Experts of a small language model: a variant of Muon for the experts, 396M tokens.
Below are experts of layer 6 (counted from 0) of a mixture-of-experts language model. Rows are named router (the router's row for the expert), gate (a neuron's input weights, with its number), up (a neuron's input weights, with its number) and show model dimensions 0-127. Each number is 50 + 15 x the weight over its row's rms, rounded and kept within 0 to 99.
After each expert's rows: a language model's description of what the expert responds to; "comes after" lists some tokens at least twice as common just before its tokens as in all text. This comes from a sample of Wikipedia text that the model never trained on. Tokens count by the router's weight.

# expert 57
router:23 31 72 39 30 34 74 39 41 60 40 28 37 34 28 29 41 30 62 50 54 68 63 25 58 24 38 44 63 34 33 44 39 65 61 43 59 68 27 61 41 30 33 76 54 44 63 51 74 74 65 62 65 40 26 34 66 25 34 45 61 51 54 45 38 38 27 57 41 81 25 37 82 70 38 48 35 64 37 64 71 35 49 52 46 54 39 38 48 38 58 67 59 43 34 60 57 61 35 40 54 34 51 65 35 29 43 24 74 42 48 55 79 59 34 30 36 48 37 61 53 28 53 48 44 33 44 44
gate0:23 48 62 36 95 68 47 83 32 29 81 65 48 65 69 71 51 22 43 48 63 36 30 36 58 40 54 61 34 40 58 52 59 36 60 46 29 51 58 61 59 61 58 36 37 52 31 39 46 42 40 43 50 61 67 67 36 49 35 50 59 58 42 57 50 55 53 59 58 34 63 57 44 41 58 45 49 45 76 35 28 50 48 20 19 60 37 60 23 56 54 76 42 61 64 39 56 14 35 33 71 33 48 27 31 48 54 55 66 37 58 55 24 40 59 46 52 74 44 52 50 91 40 73 42 23 46 47
up0:41 70 55 49 34 63 66 56 24 23 64 41 74 50 85 27 70 36 33 22 23 57 72 52 44 64 40 68 32 56 23 82 48 52 44 48 42 62 53 69 63 39 52 71 59 51 68 43 44 55 48 38 38 43 58 84 36 65 69 60 50 44 85 41 34 43 26 48 63 48 43 79 50 62 54 60 85 59 61 52 52 60 79 57 29 56 50 38 61 55 67 70 63 61 58 34 58 47 63 52 53 54 49 73 66 65 31 44 73 31 73 44 32 35 45 45 51 32 51 51 69 43 64 59 41 52 64 30
What it handles: The word in or of before a place or institution, year-start digits, and United or In, such as Olympics in Birmingham.
comes after: " ", " in", " House", "″", " County", " In"

# expert 63
router:40 27 67 41 54 50 54 55 60 59 44 14 53 59 36 23 25 60 52 40 46 59 46 41 34 40 48 47 55 35 46 57 35 40 73 33 68 55 53 28 44 34 10 33 51 70 69 39 34 66 46 80 49 51 34 48 64 31 56 33 52 54 27 76 34 30 55 53 32 53 41 46 66 48 27 40 29 44 07 52 71 33 59 62 36 44 40 50 62 40 62 48 69 45 45 53 58 83 40 39 50 56 74 26 48 51 53 26 56 73 77 49 65 41 36 34 68 45 23 65 75 37 48 51 68 41 43 33
gate1:27 58 25 71 52 51 24 27 52 64 29 43 57 53 65 42 73 63 40 61 55 62 53 53 60 72 53 26 47 69 48 78 56 85 44 63 76 46 59 52 41 57 46 41 70 45 51 44 42 82 50 46 50 39 52 62 49 31 51 28 58 32 42 60 38 45 53 33 58 45 25 37 31 73 47 63 38 39 43 24 76 36 84 41 41 56 40 67 44 60 61 44 75 59 86 62 40 42 42 61 62 60 48 64 52 30 74 48 23 52 40 48 59 29 61 73 25 25 59 54 66 78 38 55 33 37 48 71
up1:57 64 67 54 75 49 63 51 45 54 31 40 38 54 60 49 55 56 60 43 48 49 49 46 46 61 11 74 48 20 46 61 49 48 77 53 37 54 45 26 49 66 66 65 46 56 76 37 64 59 54 53 42 76 41 30 52 48 70 72 60 59 42 99 57 49 40 69 59 51 40 34 42 38 68 15 65 64 74 41 50 52 46 61 51 47 83 72 71 21 56 22 49 50 39 54 72 58 30 47 56 56 46 53 69 61 30 61 55 84 51 57 43 56 57 43 31 53 26 72 66 59 67 51 67 48 43 60
What it handles: Line breaks, dashes and field labels starting infobox lines, such as Born, Preceded by, Coordinates, Type, Full name.
comes after: "-", "\n", " /", "″", " •", "|"

# expert 22
router:86 60 40 64 91 53 53 55 51 30 56 63 63 54 62 55 65 93 29 69 51 36 72 59 44 62 40 60 39 87 48 39 56 35 40 61 58 54 78 30 47 70 46 49 38 62 26 44 48 48 30 42 44 34 68 62 35 88 59 58 20 66 47 59 64 68 47 27 63 40 71 72 61 38 58 75 59 62 75 46 57 59 48 39 50 46 58 57 62 47 47 64 50 46 34 57 64 44 50 59 58 66 51 34 68 50 65 72 52 65 50 37 26 22 51 74 47 61 46 38 31 72 64 53 32 60 48 64
gate1:48 41 58 14 35 26 41 36 19 61 31 46 58 53 50 54 36 80 47 47 33 56 52 42 38 65 33 34 47 49 25 46 51 57 62 60 40 26 61 57 72 43 44 49 40 64 35 68 40 33 63 51 50 62 72 25 46 43 60 66 32 51 40 44 41 29 42 52 57 34 45 62 51 62 60 32 12 15 44 86 53 54 63 41 39 39 52 44 33 78 36 71 32 68 53 25 52 38 20 72 78 61 46 51 74 47 50 58 69 52 52 81 58 63 46 57 38 39 70 60 62 47 51 62 36 54 81 66
up1:19 57 28 51 47 47 35 54 30 40 41 36 30 33 56 63 37 55 56 49 09 27 45 52 42 69 61 66 18 60 34 63 37 64 64 37 51 61 37 35 45 44 39 39 35 64 50 48 28 31 37 49 48 71 73 30 71 56 58 60 39 49 44 55 30 44 47 52 58 58 32 41 54 49 17 64 36 32 49 56 17 64 36 41 34 63 52 78 45 50 61 67 61 44 46 40 30 51 33 32 80 27 52 50 53 70 72 61 58 71 88 28 68 67 43 75 40 52 39 65 49 41 48 38 33 22 60 50
What it handles: Commas, periods, but, which, was and speech verbs linking clauses in accounts of statements and events, such as stated, Despite, but switched.
comes after: ",", ".", " The", " and", " It", " but"

# expert 65
router:78 30 55 72 74 78 62 44 32 33 38 40 32 51 37 59 31 80 49 48 81 50 57 35 63 34 29 57 50 95 51 30 48 59 49 74 62 36 72 18 27 47 30 65 40 38 20 56 63 54 51 44 61 32 46 42 47 59 33 50 37 45 50 42 65 75 65 61 54 25 54 51 61 60 65 71 58 57 33 52 63 30 64 78 54 39 54 62 38 45 56 43 80 45 44 59 18 38 56 44 52 62 54 53 56 55 42 69 55 67 44 37 23 41 29 52 43 65 44 29 31 52 66 38 46 59 69 60
gate13:75 32 34 63 26 73 35 42 50 44 60 70 37 42 37 38 22 74 39 38 63 31 20 62 16 60 30 53 35 72 50 46 66 77 43 50 49 69 28 51 49 58 59 51 36 59 36 53 45 69 60 79 28 41 37 37 83 44 49 68 65 70 55 60 49 60 58 34 58 54 26 64 32 59 67 77 21 45 50 87 57 43 72 40 59 48 54 51 52 64 60 37 38 50 36 69 47 49 24 39 63 58 32 43 65 45 55 58 52 39 29 47 63 29 72 51 33 46 66 45 48 42 58 49 48 83 35 46
up13:26 55 47 45 66 58 64 87 40 38 65 99 57 43 51 52 62 48 49 59 50 48 49 64 93 43 63 40 53 45 23 35 52 52 27 55 80 47 67 47 55 59 02 75 40 74 52 72 47 34 70 02 45 31 41 31 63 54 44 60 44 46 41 55 64 53 49 50 37 22 57 46 61 44 51 65 71 51 61 24 51 53 48 58 26 50 45 53 72 46 77 53 31 39 57 65 60 60 45 46 37 39 46 30 38 63 46 44 43 70 62 30 53 42 59 52 63 66 39 58 51 49 62 33 47 55 60 63
What it handles: Commas, colons and conjunctions that introduce a clause or quotation, such as because, although, saying, said, and the colon in "consensus reads:".
comes after: ",", " it", " is", " that", " It", " was"

# expert 33
router:27 54 58 39 60 42 19 32 27 68 48 61 59 36 42 42 57 42 30 35 52 67 67 37 56 34 46 39 66 40 51 33 36 52 48 37 32 47 34 75 51 23 43 50 72 87 55 25 64 46 51 39 65 41 09 42 69 67 75 15 64 59 37 49 65 51 53 48 46 57 62 46 70 32 54 58 49 49 57 48 16 34 52 58 62 40 40 67 44 35 65 52 42 52 58 25 65 56 68 39 68 46 77 48 69 55 67 83 58 41 33 70 66 63 30 63 44 62 53 70 61 46 73 67 63 30 63 47
gate1:65 24 43 42 72 50 61 34 50 56 58 57 53 60 52 54 37 47 25 54 34 50 58 45 50 54 41 48 49 31 61 70 60 31 28 44 54 18 35 79 54 54 57 43 50 59 24 58 38 44 46 62 93 35 46 72 36 73 52 35 42 39 68 52 50 58 40 52 68 51 41 80 43 36 52 40 56 64 80 02 47 59 59 58 76 45 60 60 39 59 28 47 19 42 47 41 53 56 66 27 46 53 41 78 23 85 47 54 35 76 29 37 32 61 42 32 42 48 43 52 44 54 49 84 37 63 49 65
up1:42 61 39 56 48 72 39 56 45 51 45 73 47 50 71 43 36 65 39 64 29 49 58 59 69 56 23 50 54 45 53 39 46 45 66 64 59 62 47 54 55 20 79 41 56 63 45 58 27 41 56 52 09 58 62 47 54 51 45 59 77 35 31 20 53 56 53 54 46 42 70 41 43 36 53 52 62 31 08 30 66 73 53 45 56 69 26 62 21 55 67 30 65 68 63 51 49 25 44 51 69 44 63 77 24 41 35 45 43 45 64 32 44 77 81 58 41 48 66 64 51 53 19 18 55 69 66 46
What it handles: Digits and spaces inside numeric tables of votes, turnout, population and seat counts, e.g. 3 x DUP, Total, Turnout.
comes after: " ", " |", "1", "–", ":", ";"

# expert 30
router:47 48 60 39 34 54 59 45 55 43 48 30 56 31 36 37 74 59 60 40 44 58 53 62 54 32 67 42 52 56 57 24 55 75 32 82 44 41 57 89 53 40 40 75 65 62 61 72 61 55 38 65 42 76 52 42 43 84 51 44 42 71 33 74 81 41 59 57 53 55 34 27 58 44 70 48 69 59 61 61 30 46 64 47 31 64 48 80 51 29 65 49 59 63 59 37 19 82 70 47 75 40 59 47 56 52 77 31 60 36 15 45 43 56 67 59 59 41 39 26 52 31 45 57 71 46 71 60
gate2:60 55 60 71 57 75 54 58 64 48 34 51 69 37 65 51 75 46 48 43 36 64 41 72 83 88 55 43 40 60 64 42 79 54 55 46 52 22 50 42 57 77 27 05 58 55 34 73 21 44 67 51 48 63 37 29 54 65 70 43 59 41 53 44 64 55 31 57 78 49 55 37 36 69 48 56 28 52 27 33 41 63 37 55 32 49 42 21 47 49 48 44 50 38 62 24 40 69 58 64 59 43 75 61 67 25 54 50 43 27 58 23 51 38 64 49 43 23 53 42 64 51 45 68 44 41 59 77
up2:43 43 47 66 42 82 82 43 38 35 58 48 39 38 59 59 60 20 61 34 38 51 57 52 30 44 38 50 66 87 37 71 28 68 53 62 16 56 52 24 54 41 55 42 38 57 45 36 34 29 46 33 52 50 43 63 30 36 73 73 31 50 42 38 57 74 20 78 46 59 67 49 41 70 42 30 33 60 53 73 29 44 52 56 39 58 49 45 50 55 35 52 50 48 36 54 42 28 16 35 39 62 36 35 63 59 54 32 65 80 36 47 59 76 39 65 53 43 25 49 45 66 26 26 41 71 40 37
What it handles: Words and spaces right before a number or amount, such as approximately, about, nearly, aged, the £ or $ sign, and blank table cells.
comes after: " |", " ", ";", " age", ":", " No"

# expert 12
router:21 25 58 66 58 36 43 58 76 76 52 44 43 44 65 35 43 42 53 49 30 66 41 64 61 43 39 48 65 41 54 67 55 46 81 35 78 66 60 48 33 60 11 41 64 47 62 45 53 61 56 69 49 60 35 57 41 52 62 26 70 71 26 57 32 22 50 27 49 43 57 59 48 31 36 47 43 76 30 36 57 52 65 76 30 38 34 19 63 51 60 64 58 44 72 43 30 74 41 31 48 53 57 40 47 62 39 39 57 68 81 65 66 60 49 52 52 15 45 44 68 52 56 46 87 33 53 44
gate1:48 37 32 58 43 63 55 58 41 52 37 80 67 41 43 36 43 58 33 57 56 47 63 70 82 50 79 56 33 30 58 66 52 53 56 55 65 66 39 28 50 51 68 62 32 53 28 49 45 41 27 61 68 33 31 46 63 54 58 23 37 47 62 44 42 46 57 61 48 51 43 61 60 34 71 31 46 64 52 66 52 24 67 50 61 27 77 68 75 54 50 58 23 54 60 44 44 39 56 21 51 69 51 63 58 01 36 56 63 27 58 60 60 55 72 33 00 25 59 55 40 55 44 63 43 49 65 28
up1:33 50 56 58 61 48 31 30 58 59 52 43 40 48 51 38 49 45 57 62 21 46 40 36 26 41 52 66 24 68 23 62 33 10 28 16 45 43 48 48 34 19 48 54 31 50 36 66 53 34 65 61 40 50 46 72 49 57 71 59 47 60 41 97 62 46 73 59 51 48 56 34 74 57 18 54 55 64 78 54 78 82 69 53 28 57 44 60 40 46 67 63 49 48 62 42 38 49 68 31 51 47 68 52 38 73 74 45 67 72 42 68 31 31 47 71 63 43 41 45 55 60 40 68 57 56 45 40
What it handles: Line-initial dashes and bullets starting infobox fields (Country, Born, Coordinates, Phylum), plus degree and seconds signs and N in coordinates.
comes after: "-", "\n", "|", " •", ")", "″"

# expert 15
router:76 61 53 47 57 47 50 45 44 65 79 40 79 55 69 45 62 54 60 30 60 12 53 59 62 42 42 50 55 55 57 55 52 43 59 12 75 43 43 14 61 83 67 48 31 60 69 22 56 39 31 49 44 63 52 47 70 75 60 66 55 45 54 53 28 43 44 65 32 48 48 92 39 76 55 66 36 40 64 37 61 35 47 33 56 69 53 31 53 55 46 44 42 43 75 28 34 43 28 42 41 37 44 72 51 19 65 33 55 52 46 34 43 28 48 57 46 45 37 79 63 58 41 62 70 65 34 45
gate1:37 24 26 59 68 67 56 53 64 58 59 75 21 78 84 44 65 66 41 32 64 69 34 68 53 44 38 49 57 40 64 47 48 62 33 38 37 78 51 24 50 68 59 54 34 62 52 19 49 66 34 61 50 37 70 57 43 47 55 59 43 29 61 46 40 93 60 35 28 56 61 63 52 43 41 48 53 53 79 35 48 49 56 45 60 28 39 58 66 50 32 41 54 25 95 53 58 29 43 30 67 36 66 56 49 38 58 42 47 78 70 44 49 46 70 48 26 57 49 56 78 42 74 47 43 43 49 55
up1:60 36 35 67 45 69 57 50 56 68 44 34 37 37 35 59 73 35 70 35 61 19 59 83 54 50 30 19 59 71 38 68 73 28 31 65 73 58 59 85 43 46 34 78 21 44 37 69 60 57 57 54 69 55 56 59 54 61 56 17 72 30 66 56 74 60 62 62 72 55 64 45 63 76 53 59 34 29 46 56 73 62 48 50 29 62 42 46 43 54 75 53 32 20 40 59 46 45 49 59 34 29 48 45 67 44 43 37 44 70 64 57 26 59 28 62 43 45 39 55 39 37 41 45 51 54 49 66
What it handles: Opening pieces of personal first names in cast, band and credit lists (Marc, Jo, Sh(annon)), plus co in co-star or co-founder.
comes after: "-", " |", " by", ",", ":", " and"

# expert 18
router:76 55 54 50 61 41 72 59 68 44 50 33 81 38 55 53 70 66 37 37 47 46 62 61 34 61 18 44 36 63 60 32 60 15 63 45 83 48 54 23 80 56 43 29 57 52 50 59 44 40 29 45 47 59 25 64 30 58 51 49 58 35 54 32 57 20 39 76 37 52 42 82 74 53 37 72 49 69 69 37 84 36 48 36 53 43 47 68 55 35 55 45 40 68 70 37 64 45 54 55 47 51 41 60 65 89 53 19 56 59 42 36 51 64 65 55 42 49 71 23 38 46 57 47 35 35 51 55
gate1:47 57 48 59 33 55 68 65 34 58 43 60 64 32 65 46 60 45 51 77 76 53 61 58 49 57 41 96 34 48 65 50 58 37 29 30 42 54 33 43 47 41 63 51 67 50 62 55 62 35 44 67 66 38 42 63 45 52 18 65 85 34 29 78 74 48 43 34 50 56 46 79 42 67 37 48 57 14 78 53 92 29 64 60 59 64 17 29 43 37 41 59 63 50 57 62 46 47 56 60 49 56 43 46 45 55 31 58 42 58 56 26 46 43 61 68 38 63 46 30 28 63 63 50 67 78 56 28
up1:30 49 60 40 68 71 43 52 23 50 60 63 79 54 47 61 32 43 54 60 76 56 33 34 46 58 26 61 39 47 52 65 73 77 82 34 57 40 52 49 45 25 48 62 48 50 34 52 29 36 43 56 48 25 56 66 68 32 35 73 47 37 40 31 25 41 65 23 44 46 45 65 62 71 89 39 62 57 54 52 50 49 32 53 78 40 70 63 29 52 35 59 04 61 51 50 33 64 78 54 29 60 70 47 45 60 57 50 51 63 60 30 66 66 36 36 57 69 71 50 58 58 44 77 39 50 59 48
What it handles: Lowercase opening fragments of verbs and derived words in running prose, like c-iting, pro-ceeded, prep-are, and hyphens in second-tallest.
comes after: " a", " the", " was", " and", " to", " an"

# expert 35
router:56 48 69 40 54 46 79 66 69 46 53 54 34 51 43 48 69 75 54 51 52 60 67 61 43 58 20 60 47 76 38 78 24 37 34 64 46 61 73 58 44 39 23 56 52 74 20 54 35 73 43 70 66 62 66 43 52 46 32 60 49 14 42 67 70 53 25 48 51 47 54 51 54 44 33 49 74 73 48 66 70 65 49 67 59 75 45 50 69 34 69 45 30 67 06 70 71 53 66 40 52 57 33 36 44 47 36 68 55 51 37 49 33 75 39 33 57 70 38 43 60 28 62 67 36 43 51 46
gate2:55 65 69 50 45 44 27 45 47 38 22 73 48 51 43 71 56 57 35 53 33 61 65 62 26 52 81 32 52 76 51 35 53 55 44 27 35 35 44 69 65 44 26 44 47 83 46 23 53 46 77 53 61 67 52 49 31 53 50 65 54 19 41 28 62 68 44 55 54 36 43 67 52 40 45 72 50 54 46 37 55 45 76 64 16 34 64 25 61 49 70 47 45 33 34 61 98 54 41 72 33 61 35 70 49 40 51 68 35 52 46 37 50 87 37 56 47 66 31 48 44 22 44 54 50 42 51 60
up2:38 39 37 27 53 35 43 27 42 43 53 48 29 36 59 46 73 57 64 41 45 17 51 67 43 42 32 71 61 48 77 73 44 82 20 35 66 87 56 19 52 54 43 53 41 33 20 18 49 74 56 31 38 51 56 52 51 47 72 29 33 46 64 67 55 49 36 51 56 60 75 23 55 61 62 64 48 34 34 38 43 55 53 68 71 63 69 47 53 28 70 67 63 51 73 58 43 55 55 52 42 30 57 38 69 43 28 54 39 71 29 54 73 56 59 37 35 64 50 52 34 39 67 56 43 35 37 29
What it handles: Determiners and possessive pronouns before nouns, especially the, its, his, their after verbs like published, and the possessive 's.
comes after: "'", " of", ".", " in", " for", " to"

# expert 27
router:32 55 64 50 68 41 64 64 50 36 37 45 50 46 59 55 35 53 59 43 66 53 47 30 69 62 80 54 57 62 73 54 52 61 62 61 69 73 59 70 44 61 40 66 64 40 65 71 69 46 39 56 37 75 46 48 33 70 57 63 56 32 52 77 73 42 52 81 27 40 59 46 44 72 61 65 39 73 43 58 09 47 41 49 27 33 79 57 22 50 42 57 68 41 44 47 50 68 55 28 39 40 46 62 56 45 49 31 75 66 31 52 40 69 74 33 47 35 50 37 73 56 22 44 48 22 87 65
gate1:34 36 49 53 59 56 37 37 43 42 53 43 33 48 66 72 49 63 52 60 57 36 58 24 51 71 75 82 33 47 58 45 65 24 76 46 12 87 79 47 59 41 47 61 50 54 40 52 46 44 28 37 65 51 58 44 27 72 68 75 45 54 62 62 83 43 45 42 36 32 65 59 36 31 74 67 40 53 49 59 33 52 33 41 40 59 76 49 34 34 71 27 56 71 24 40 35 33 46 29 45 52 57 45 54 58 66 53 56 47 41 28 54 49 50 52 41 24 90 60 57 72 44 39 38 37 76 50
up1:68 55 46 46 62 67 37 63 61 64 34 29 37 31 39 37 42 77 88 36 46 58 80 47 59 42 56 53 63 60 41 46 54 58 76 64 35 61 37 72 63 47 37 52 39 50 92 69 76 60 59 41 44 54 26 52 72 58 34 58 48 57 53 47 47 50 78 47 45 59 43 83 57 71 63 47 54 32 44 26 39 38 57 67 60 49 32 35 55 74 35 57 36 37 52 30 48 30 34 63 46 53 33 21 35 46 59 16 57 52 65 38 72 13 78 42 53 59 58 38 32 43 66 64 57 61 35 39
What it handles: Spaces, digits and month names starting dates or numbers after table bars, On, died, aged, or NRHP reference No.:.
comes after: " |", "|", " on", "On", ":", " November"

# expert 29
router:44 65 51 66 49 36 73 32 29 27 66 55 19 70 50 43 46 60 55 70 44 19 71 60 61 58 35 38 65 09 36 29 63 34 32 57 70 36 55 46 38 59 32 61 62 62 29 71 33 41 53 69 40 22 43 48 47 41 40 46 58 88 41 76 49 42 80 35 34 36 33 37 78 26 37 31 38 46 55 59 62 46 55 61 38 44 25 49 39 52 44 51 52 32 28 55 64 34 55 53 58 66 69 34 62 32 47 60 68 32 64 65 51 66 32 62 68 43 34 74 43 45 39 46 40 61 58 41
gate0:83 32 30 66 58 39 76 56 51 59 52 89 39 43 34 58 18 57 60 35 84 52 50 63 44 59 46 79 38 41 40 18 47 41 52 38 58 43 67 62 39 74 53 46 51 48 50 33 48 51 42 58 30 66 53 47 50 60 47 50 48 78 59 41 30 38 48 56 32 64 56 41 67 17 51 55 45 32 45 39 36 62 60 45 71 49 64 24 43 78 58 44 36 50 64 50 69 59 48 55 28 58 42 65 84 67 50 67 38 34 34 35 46 54 78 54 42 40 50 64 35 56 61 68 73 14 22 28
up0:63 82 43 59 40 52 74 43 64 39 57 48 32 43 44 37 60 64 47 35 51 39 78 40 52 46 30 31 49 61 59 64 67 36 35 35 25 61 65 59 65 60 57 73 34 52 46 44 42 53 45 43 73 30 69 64 51 41 52 35 42 55 64 71 51 41 28 46 47 76 55 04 41 66 72 38 29 85 55 40 44 46 74 48 61 63 47 67 55 44 68 25 28 39 45 34 37 41 50 59 35 40 46 44 34 65 60 45 28 68 77 83 30 64 47 57 52 57 61 67 59 42 57 37 61 17 26 21
What it handles: Periods, line breaks, == section headings and sentence-opening It, There, The, especially after location descriptions in place articles.
comes after: "\n", ".", "==", " The", " ==", "The"

# expert 48
router:43 45 58 33 08 29 67 42 64 49 26 40 56 62 58 33 44 42 67 58 39 68 65 51 68 48 64 80 48 39 74 34 65 78 27 47 31 41 54 82 63 33 35 68 51 45 69 44 49 43 89 71 54 63 46 29 56 36 53 64 50 40 56 47 42 32 42 70 46 69 11 53 49 52 49 53 24 40 44 62 56 36 70 50 62 74 46 58 45 36 92 45 54 55 63 23 51 49 57 62 27 61 59 66 30 38 48 56 66 36 26 49 56 57 38 58 44 62 71 26 40 31 61 45 38 43 60 54
gate1:51 59 49 76 52 53 34 31 23 66 57 53 28 57 53 68 50 41 43 48 52 34 43 36 65 73 40 48 58 59 35 52 43 59 34 44 40 68 48 63 42 70 56 67 35 23 73 32 21 56 57 44 55 44 59 60 17 34 84 60 60 56 31 60 64 47 68 35 20 44 72 21 48 39 44 61 48 68 61 35 34 58 21 48 20 42 23 92 41 57 33 57 54 39 54 40 49 42 46 49 40 66 41 52 64 40 42 16 52 32 57 44 53 33 49 44 47 63 57 13 38 50 19 49 54 50 74 40
up1:50 43 36 39 36 58 24 61 47 75 54 24 43 46 60 61 73 40 40 56 39 52 53 13 49 37 55 34 52 44 32 54 30 36 55 43 78 75 47 47 54 18 41 40 57 30 20 67 42 68 41 39 49 37 55 77 49 65 39 43 46 35 76 45 20 32 68 54 63 47 28 73 52 37 34 62 85 32 40 74 21 54 30 47 45 39 63 49 77 70 46 44 42 52 47 64 74 58 57 42 51 43 53 22 59 54 59 60 70 36 66 31 39 32 52 27 68 36 59 48 53 41 61 40 40 49 70 80
What it handles: Individual digits inside years, scores and decimal numbers in tables and lists, such as the 9 in 1999 or 3 in 91.35.
comes after: "9", "0", " ", "1", "8", "°"

# expert 49
router:41 57 61 43 22 47 70 26 53 48 23 33 60 53 45 68 57 28 75 62 72 73 61 69 22 59 53 28 30 35 42 31 34 66 49 44 33 56 28 38 55 49 58 62 63 31 54 40 56 35 77 58 52 58 30 51 69 30 49 38 64 49 69 63 47 37 78 51 55 73 28 27 63 34 39 35 44 57 44 74 49 51 89 48 59 62 35 50 40 45 70 17 68 27 66 71 40 22 61 40 48 34 69 53 52 62 40 66 73 40 51 45 72 75 43 39 27 51 45 63 39 49 62 60 56 37 54 53
gate1:75 59 38 46 48 63 58 68 30 38 53 70 45 58 60 53 38 58 60 70 53 57 42 63 34 77 45 53 35 57 66 20 79 53 22 43 75 81 41 64 60 56 42 60 50 62 31 45 08 43 35 55 43 53 64 39 58 75 50 70 69 62 50 58 37 28 29 41 62 68 58 26 75 45 25 65 51 85 61 44 36 61 74 75 72 51 27 47 45 56 49 57 15 50 55 41 58 41 80 57 56 44 57 47 54 42 52 62 65 48 58 36 37 33 50 33 62 38 34 34 17 63 41 57 55 40 54 44
up1:67 61 56 75 42 48 57 46 24 47 61 83 37 41 60 42 68 53 67 71 54 55 50 66 56 66 64 48 57 27 49 53 53 56 65 44 53 40 15 45 38 55 31 58 37 49 42 52 64 48 41 52 55 40 59 35 63 29 44 04 78 61 63 49 56 45 68 51 53 36 37 32 64 27 74 71 38 25 61 72 33 16 58 51 32 38 81 45 83 69 53 68 60 58 37 63 64 40 52 44 48 37 53 54 34 37 77 55 22 50 53 69 23 35 51 48 48 30 52 40 72 75 48 69 32 48 53 66
What it handles: Inner digits and decimal points of years, temperatures and measurements, such as 17-5-8, 46.8, 18-8-2, plus units like sq, km, °.
comes after: "9", "0", "8", ".", "1", "7"

# expert 41
router:66 64 54 36 52 39 73 70 61 54 62 29 52 66 57 16 55 29 41 43 59 45 61 67 54 24 20 43 46 48 57 40 56 27 47 49 60 44 62 21 63 73 55 18 65 81 33 70 50 42 50 66 54 45 33 40 53 24 62 67 42 47 46 39 62 33 62 65 35 31 50 72 71 34 41 50 33 56 63 27 77 48 36 50 57 63 39 54 49 76 65 36 51 71 47 52 74 28 51 48 44 28 27 82 56 30 39 48 75 40 54 44 62 57 62 64 51 60 43 56 35 35 36 17 19 60 55 58
gate0:40 73 47 59 64 56 49 65 35 57 30 74 44 56 62 38 47 53 64 62 05 78 63 33 57 54 46 54 47 51 77 68 45 23 44 67 51 51 33 64 35 38 58 59 75 60 52 46 76 67 61 73 60 54 36 69 48 46 39 42 43 52 57 65 71 49 58 43 37 62 33 62 42 36 44 33 52 66 34 55 50 45 28 73 43 38 66 69 22 68 37 55 48 16 53 63 57 33 40 23 40 55 49 71 59 31 51 47 68 23 43 77 38 50 50 52 70 75 50 36 67 24 47 68 18 76 67 59
up0:61 55 42 49 42 41 78 57 47 51 46 48 44 64 75 53 28 41 57 57 50 41 65 46 54 51 53 30 46 47 33 60 60 61 66 59 48 56 39 33 60 35 31 57 31 36 12 55 44 43 45 24 47 39 64 48 45 51 40 51 49 54 54 50 52 44 68 60 65 43 30 40 54 43 64 36 51 54 61 28 64 71 58 39 47 47 14 45 43 32 67 60 89 28 09 46 42 62 67 48 58 17 57 34 18 09 30 32 44 20 53 55 56 36 25 41 27 65 50 38 46 16 56 22 71 54 38 38
What it handles: Initial consonant fragments of lowercase words, often inside hyphenated compounds like editor-in-chief or editor-at-large, plus paragraph line breaks before headings.
comes after: "\n", "==", "-", " \"", "===", " the"

# expert 26
router:38 36 58 48 52 58 58 61 59 58 68 50 51 33 56 63 62 26 46 66 72 36 63 60 54 49 45 42 28 33 60 37 96 32 52 18 21 57 57 36 50 48 55 33 37 63 57 33 39 39 33 48 56 46 49 39 52 29 59 70 30 72 38 60 27 36 37 77 69 46 56 44 46 40 51 67 63 27 59 47 53 56 36 42 65 54 36 46 68 57 56 58 50 78 48 36 78 50 32 44 65 45 55 57 61 63 44 99 00 37 44 64 51 40 32 60 76 53 44 45 49 43 51 59 23 55 24 60
gate0:44 66 50 56 56 52 56 52 68 58 46 50 50 64 29 76 52 56 39 53 62 43 31 88 44 69 48 50 21 54 78 27 56 18 29 51 32 58 50 41 59 39 53 57 56 78 50 75 55 67 66 69 43 45 58 59 51 39 48 69 83 58 38 38 83 65 59 50 49 59 62 43 48 38 63 68 63 48 56 50 64 52 43 51 53 78 18 85 51 81 68 48 68 30 82 80 46 57 39 63 52 35 58 45 60 57 61 59 44 53 45 34 48 54 74 53 40 56 27 43 33 53 59 28 66 58 77 80
up0:65 59 50 37 33 41 35 74 32 57 37 50 58 40 72 46 44 78 34 61 31 40 36 52 57 09 59 54 51 35 45 75 59 42 32 37 56 41 38 75 58 71 46 42 42 26 54 53 76 55 61 31 14 68 69 25 42 54 60 39 41 47 38 52 49 62 66 37 22 45 36 41 39 65 38 55 42 62 21 29 55 43 48 27 53 61 82 46 73 60 57 76 66 46 57 53 60 32 45 30 22 64 53 51 65 46 48 38 68 56 42 64 40 20 58 27 45 41 18 44 48 57 63 49 78 49 35 65
What it handles: Start pieces of capitalized or topical nouns and adjectives in names of parties, acts and fields, such as Social, Civil, Greens, geometry.
comes after: " the", " of", " and", " The", ":", "==="